From a checkpoint of a small mixture-of-experts model trained on Wikipedia: width 384, 3 picks a token.
Below are experts of layer 6 (counted from 0) of a mixture-of-experts language model. Rows are named router (the router's row for the expert) and show model dimensions 288-383. Each number is 200 + 30 x the weight over its row's rms, rounded and kept within 0 to 999.
Before each expert's rows: "mostly gets" lists some tokens that are sent to it at least half of the time. This comes from a sample of Wikipedia text that the model never trained on.

# expert 91
mostly gets: " No", " no", " Mr", " Dr", " Gen", " Jr"
router,182,198,202,193,201,232,218,162,160,231,210,187,227,176,194,135,220,158,185,196,200,216,204,202,204,188,208,241,185,217,255,223,188,253,159,227,204,238,176,217,217,203,213,176,200,195,218,191,189,191,244,258,197,166,245,243,199,192,179,217,236,206,242,241,172,185,187,134,221,120,129,240,162,188,191,209,182,221,175,207,221,253,221,177,148,231,155,171,243,116,184,231,144,199,245,197

# expert 27
mostly gets: " William", " Chris", " Mike", " Kevin", " Michael", " Keith"
router,209,192,170,179,192,197,201,161,196,196,181,209,216,174,162,131,272,188,160,174,223,210,152,176,216,133,165,200,203,214,186,221,228,178,183,218,164,268,221,208,232,191,206,196,183,185,231,224,158,165,222,202,265,214,210,183,186,217,193,227,232,236,216,218,162,177,205,196,173,188,146,204,197,219,208,144,216,234,208,247,199,269,203,178,201,228,180,175,224,198,201,206,229,234,189,216

# expert 74
mostly gets: "|---|", "|---|---|", "itt", "rig"
router,204,162,220,160,234,249,209,163,142,184,199,185,215,186,153,164,215,200,172,207,201,194,201,153,189,193,251,205,217,238,197,222,203,235,170,206,180,260,179,206,235,200,220,171,234,182,209,192,179,125,181,200,202,162,258,196,205,161,173,225,235,210,182,227,170,206,238,201,194,111,151,199,109,207,260,205,173,171,153,197,181,199,253,233,189,176,186,197,191,179,230,218,190,194,249,160

# expert 141
mostly gets: "idae", "ensis", "aceae", "ović", " Company", "\")"
router,213,244,149,199,162,214,213,213,220,181,192,210,247,103,181,133,225,184,186,165,247,200,208,176,147,176,168,208,233,168,217,183,199,192,139,205,160,241,211,251,211,197,234,180,215,168,206,192,169,210,226,224,319,187,173,169,186,238,200,177,225,197,177,195,164,210,169,103,173,201,144,271,205,215,179,181,222,186,171,218,194,209,227,145,256,226,163,181,256,209,156,215,217,158,220,148

# expert 7
mostly gets: "The", " The", " the"
router,248,197,253,194,194,184,166,191,195,212,196,234,210,154,198,131,232,200,142,161,198,187,191,209,162,154,217,269,237,186,204,188,225,210,183,242,160,243,148,224,266,190,248,198,203,153,293,206,161,188,216,216,254,220,200,182,161,226,172,255,231,222,147,216,185,194,218,110,143,186,129,185,163,202,178,160,204,173,227,243,188,259,235,162,180,242,182,188,236,205,182,188,197,200,213,184

# expert 40
mostly gets: " F", " f", "f", " imp", "exp", "prop"
router,198,203,236,251,199,248,247,182,158,227,189,198,210,149,174,181,227,169,194,247,216,197,222,174,223,184,196,217,215,194,183,250,174,214,184,217,183,196,208,207,183,234,210,194,245,171,209,231,224,216,179,188,242,194,222,210,171,216,160,207,212,179,171,207,165,137,231,204,202,185,185,239,178,257,229,155,149,181,123,208,220,215,209,193,195,178,185,186,147,212,198,180,168,219,260,211

# expert 41
mostly gets: " receptor", " device", " aircraft", " camera", " equipment", " animal"
router,260,183,163,218,206,196,187,151,184,143,188,235,271,124,169,167,193,210,191,212,272,186,201,158,178,169,207,219,236,204,165,205,200,210,199,203,218,236,215,266,196,202,209,230,261,204,180,216,156,176,209,254,324,189,204,179,188,204,190,193,239,177,215,216,188,198,175,169,159,186,188,257,178,242,213,162,174,208,179,194,234,209,240,174,228,202,215,138,222,191,174,236,187,203,219,186

# expert 79
mostly gets: " Par", "rim", " Per", "Legend", "rm", " method"
router,235,212,191,170,189,135,207,142,172,206,211,204,203,157,215,182,232,165,195,200,202,200,215,211,213,212,153,229,205,179,167,227,187,184,193,173,207,231,205,222,257,183,241,217,163,163,239,166,210,261,175,198,183,223,217,196,198,237,162,200,225,209,195,180,156,249,241,197,216,125,170,213,119,220,212,168,206,196,129,182,226,219,263,206,173,211,182,125,215,180,200,198,192,233,190,174

# expert 137
mostly gets: "ti", "ri", " Mari", "ani", "vi", "di"
router,220,179,189,185,173,200,167,196,193,180,229,225,222,117,159,182,214,168,217,197,216,132,231,158,171,204,178,218,195,232,232,215,206,194,160,211,193,247,179,223,234,189,226,114,153,185,253,197,194,219,206,179,220,229,239,230,219,215,175,264,222,149,192,218,177,196,188,178,170,194,166,162,217,199,244,179,179,211,201,252,168,180,213,196,223,229,167,157,173,208,241,198,299,182,234,184

# expert 127
mostly gets: " Smith", " Jones", " Williams", " Johnson", " Harris", " Brown"
router,241,214,144,193,170,202,229,186,154,179,239,218,228,122,205,159,242,154,158,210,268,177,183,219,197,175,166,225,212,167,153,209,226,192,143,213,203,244,254,237,199,172,186,242,223,134,242,227,200,214,223,215,257,171,270,149,158,219,167,189,216,194,182,203,194,180,214,171,212,173,175,258,186,197,178,195,196,201,194,209,204,218,214,136,210,237,168,187,262,150,204,150,211,211,191,140

# expert 122
mostly gets: " the", "The", " The"
router,255,193,248,204,193,192,185,213,215,186,197,200,217,156,205,140,225,192,170,191,220,185,158,203,183,160,168,241,272,194,182,203,231,200,163,238,181,223,146,222,267,195,241,170,189,149,303,205,188,187,201,229,241,206,214,196,158,208,182,242,191,196,137,209,196,196,218,135,157,216,141,168,152,211,185,172,199,203,228,236,190,251,230,175,189,218,179,207,230,237,186,164,202,198,212,146

# expert 81
mostly gets: " re", " un", " dis", " con", " Con", " under"
router,241,171,191,184,204,187,171,171,112,202,154,196,215,174,253,225,253,172,204,207,242,150,186,149,237,170,201,233,195,199,228,203,202,231,160,214,165,181,153,229,218,238,242,209,179,157,223,219,201,182,194,289,253,198,195,199,192,215,172,224,216,231,197,214,162,161,183,197,217,180,119,176,233,189,207,168,220,157,215,173,189,227,203,175,180,164,175,193,199,222,197,222,219,207,226,162

# expert 35
mostly gets: "sa", "a", "rea", "ala", "ara", "ua"
router,175,148,164,181,205,157,202,229,163,208,205,212,212,167,220,186,231,166,181,231,230,114,217,196,202,187,144,223,215,193,171,213,176,160,173,253,180,220,211,260,202,193,187,232,214,183,237,199,183,196,165,215,201,174,185,231,235,198,171,214,211,233,238,199,148,203,199,173,198,150,205,211,182,178,207,144,179,243,180,192,166,202,238,209,219,204,216,187,184,183,180,186,188,201,196,161

# expert 72
mostly gets: " battle", " Star", " video", " star", " base", " training"
router,247,193,146,152,222,272,190,115,197,177,216,185,242,175,181,166,225,167,215,219,200,147,206,182,173,188,200,234,233,163,144,225,176,208,200,225,215,258,259,240,191,200,218,189,223,163,198,265,185,172,249,198,254,138,212,217,189,227,163,231,245,200,167,278,182,191,211,189,186,184,193,254,191,226,206,178,212,225,246,211,128,229,236,212,177,182,134,187,196,190,178,195,212,228,219,206

# expert 188
mostly gets: " Le", "Le", " Ed", " Red", "do", " GD"
router,213,195,165,201,178,193,180,173,142,197,180,169,233,162,174,167,238,190,217,220,207,191,229,198,156,205,260,223,236,201,186,180,193,216,192,218,205,156,216,207,168,181,230,201,203,124,231,242,155,249,248,225,203,177,248,156,171,224,180,269,230,178,160,199,182,213,221,219,215,195,155,198,136,217,158,226,203,247,183,207,215,233,214,206,211,243,177,185,257,256,199,210,229,207,224,188

# expert 85
mostly gets: " Succeed", " Preced", " test", " report", " contribut", "curr"
router,219,208,234,206,218,251,159,213,158,126,239,209,215,132,150,204,207,161,174,210,226,179,191,208,161,167,238,202,246,196,171,260,200,207,190,258,179,239,199,204,246,196,206,153,233,170,198,203,190,226,266,168,339,177,205,167,183,180,187,236,221,198,227,224,166,177,267,143,195,157,169,201,194,193,203,189,192,237,205,267,156,225,198,180,247,187,180,172,185,214,210,212,205,246,250,203

# expert 174
mostly gets: " George", " Paul", "van", " Roman", "poli", " Martin"
router,193,140,186,224,175,218,177,180,159,216,230,187,213,182,199,149,218,177,165,190,217,191,130,187,276,205,132,258,195,239,181,181,244,210,195,218,172,211,211,267,222,247,200,170,128,184,262,176,204,172,243,208,225,155,192,165,257,181,201,240,207,184,163,223,179,136,204,169,172,160,184,221,212,195,141,169,216,194,221,196,174,217,198,140,167,219,143,123,221,183,229,188,205,182,206,160

# expert 12
mostly gets: " art", " design", " text", " Art", " access", " story"
router,244,220,229,158,201,242,166,184,160,169,178,226,238,199,209,175,225,166,173,248,241,193,154,183,162,150,226,224,240,187,265,170,257,236,157,194,136,218,187,178,234,191,219,212,203,194,209,205,169,196,188,186,248,192,247,181,199,181,175,247,218,201,208,212,201,212,283,146,195,179,161,248,210,165,183,166,172,170,174,249,224,227,258,166,188,185,215,163,204,186,188,208,191,262,222,145

# expert 102
mostly gets: ").", "\".", ".\"", "."
router,227,181,176,185,207,182,218,214,182,201,193,202,250,169,206,189,295,219,184,167,209,164,158,218,210,193,220,234,196,199,174,243,179,211,167,242,140,209,146,218,180,171,236,183,179,156,226,249,190,181,206,212,206,188,214,230,224,210,188,263,208,198,153,222,143,187,163,166,204,163,154,237,199,230,171,184,166,205,161,204,193,208,271,126,226,210,223,224,224,196,213,167,173,182,195,181

# expert 26
mostly gets: "ș", " Soviet", " Romania", "š", "ev", "kov"
router,215,176,220,207,204,283,174,204,190,169,210,224,237,144,224,241,229,186,196,214,193,213,156,177,132,138,119,213,216,197,183,202,189,202,177,178,156,185,179,260,211,227,142,207,153,186,244,218,163,185,181,214,246,171,221,195,199,125,165,187,188,228,224,228,180,172,236,206,165,222,137,285,193,233,211,194,152,232,146,177,194,237,236,160,217,202,141,166,188,193,208,169,226,153,187,151

# expert 2
mostly gets: "Billboard", " Best", "Best", "===", " Hot", "===="
router,217,150,163,130,167,236,158,174,162,202,239,248,227,219,206,138,282,169,211,202,204,189,183,189,207,167,190,223,196,190,157,271,174,196,218,230,185,215,196,203,162,225,189,180,236,139,261,181,190,220,186,215,218,146,215,192,183,229,157,210,187,191,189,240,222,193,248,176,193,161,168,170,185,229,210,202,132,226,213,212,204,236,195,152,219,195,164,210,194,221,172,193,208,187,221,192

# expert 180
mostly gets: " Swiss", " Switzerland", " tend", "Pierre", "nne", " Belgium"
router,215,158,217,181,134,243,218,132,162,187,176,199,210,164,221,185,225,213,191,233,235,191,148,219,175,187,203,200,217,254,199,237,219,264,152,211,188,232,215,192,198,180,232,186,198,184,244,221,126,203,213,217,208,184,251,159,162,208,196,186,191,219,197,215,178,189,223,188,148,205,166,221,128,214,197,213,212,224,212,199,237,221,237,215,187,191,169,161,194,232,226,195,247,204,199,184

# expert 135
mostly gets: " first", " short", " long", " First", " last", " Last"
router,175,235,210,207,202,209,184,197,178,208,230,209,242,172,213,196,257,156,179,182,237,163,175,240,190,177,253,204,215,215,180,221,179,175,212,227,152,243,184,175,252,226,262,209,227,137,228,234,193,179,208,217,246,164,241,171,208,196,144,206,251,175,139,183,198,208,231,163,232,145,172,254,197,213,192,184,176,171,130,204,182,239,212,192,231,240,210,185,245,198,195,192,233,227,236,203

# expert 153
mostly gets: " Apps", " —", " Ltd", " Unknown", " Yes", " Candidate"
router,205,145,183,225,232,212,251,163,145,220,172,212,235,156,197,161,216,129,203,222,212,174,152,167,229,172,192,226,222,187,215,208,191,199,175,247,172,189,228,245,208,221,166,204,230,176,230,235,205,197,209,228,246,149,199,200,218,184,163,219,229,212,199,262,176,204,189,175,123,131,149,252,128,175,191,152,170,234,199,170,148,234,234,165,166,198,155,125,191,132,190,165,196,209,253,180

# expert 58
mostly gets: " G", "G", "z", " GD", "PL", "g"
router,160,152,207,234,221,193,201,183,165,152,192,233,229,190,191,191,251,174,194,175,269,205,161,207,205,170,203,206,226,157,211,212,229,288,175,188,157,206,140,237,250,216,193,178,191,179,211,183,164,165,174,230,218,213,202,197,182,212,153,214,185,214,178,237,205,191,272,159,158,149,186,227,170,225,199,189,146,198,174,187,243,204,196,187,175,161,198,206,174,209,189,147,193,225,282,189

# expert 15
mostly gets: " (", "(", " [", "^{(", " (#", "["
router,155,192,174,247,227,246,209,192,172,232,187,214,248,215,200,144,215,167,156,186,207,181,151,228,156,197,226,245,226,176,159,212,204,249,213,221,205,212,182,162,262,165,205,199,146,180,190,191,212,186,200,188,244,193,214,206,188,167,186,205,239,130,192,197,189,187,222,174,219,151,163,236,194,205,176,180,166,226,154,281,207,238,230,173,220,239,167,154,178,244,206,225,207,201,223,211

# expert 22
mostly gets: " thousand", " twenty", " hundred", " million"
router,256,239,232,180,163,236,139,192,160,153,221,173,200,134,175,180,220,212,142,222,247,172,173,202,165,137,204,247,223,178,196,226,192,232,191,188,184,208,196,244,219,216,185,199,193,184,202,237,176,230,229,193,193,199,225,190,225,211,166,241,207,182,192,220,154,153,223,157,158,122,123,242,165,181,226,200,169,195,220,265,181,215,223,198,169,185,139,192,233,253,184,200,197,202,209,171

# expert 11
mostly gets: "–", " (#", "/"
router,210,194,185,155,213,173,223,181,166,191,241,156,230,108,187,171,263,159,189,168,247,163,195,173,165,195,191,199,199,163,212,184,203,233,161,214,192,181,200,254,236,213,209,206,229,146,215,202,177,170,192,206,224,182,201,158,180,202,163,231,219,181,176,255,187,137,227,172,199,175,190,228,197,198,163,170,178,247,229,188,186,233,276,171,212,197,196,150,199,166,218,230,180,248,249,207

# expert 97
mostly gets: "osa", "ez", "ano", "aceae", "e", "ane"
router,181,163,184,210,233,172,171,218,190,204,230,176,203,145,225,192,230,234,134,214,289,187,169,211,166,194,172,193,225,192,221,179,209,187,142,207,203,193,190,180,180,245,251,203,199,185,259,224,167,180,170,217,192,198,258,206,256,234,146,231,220,197,214,196,184,198,173,153,165,200,191,222,143,191,236,263,187,224,173,205,180,203,189,141,205,246,199,191,189,136,219,233,167,229,193,173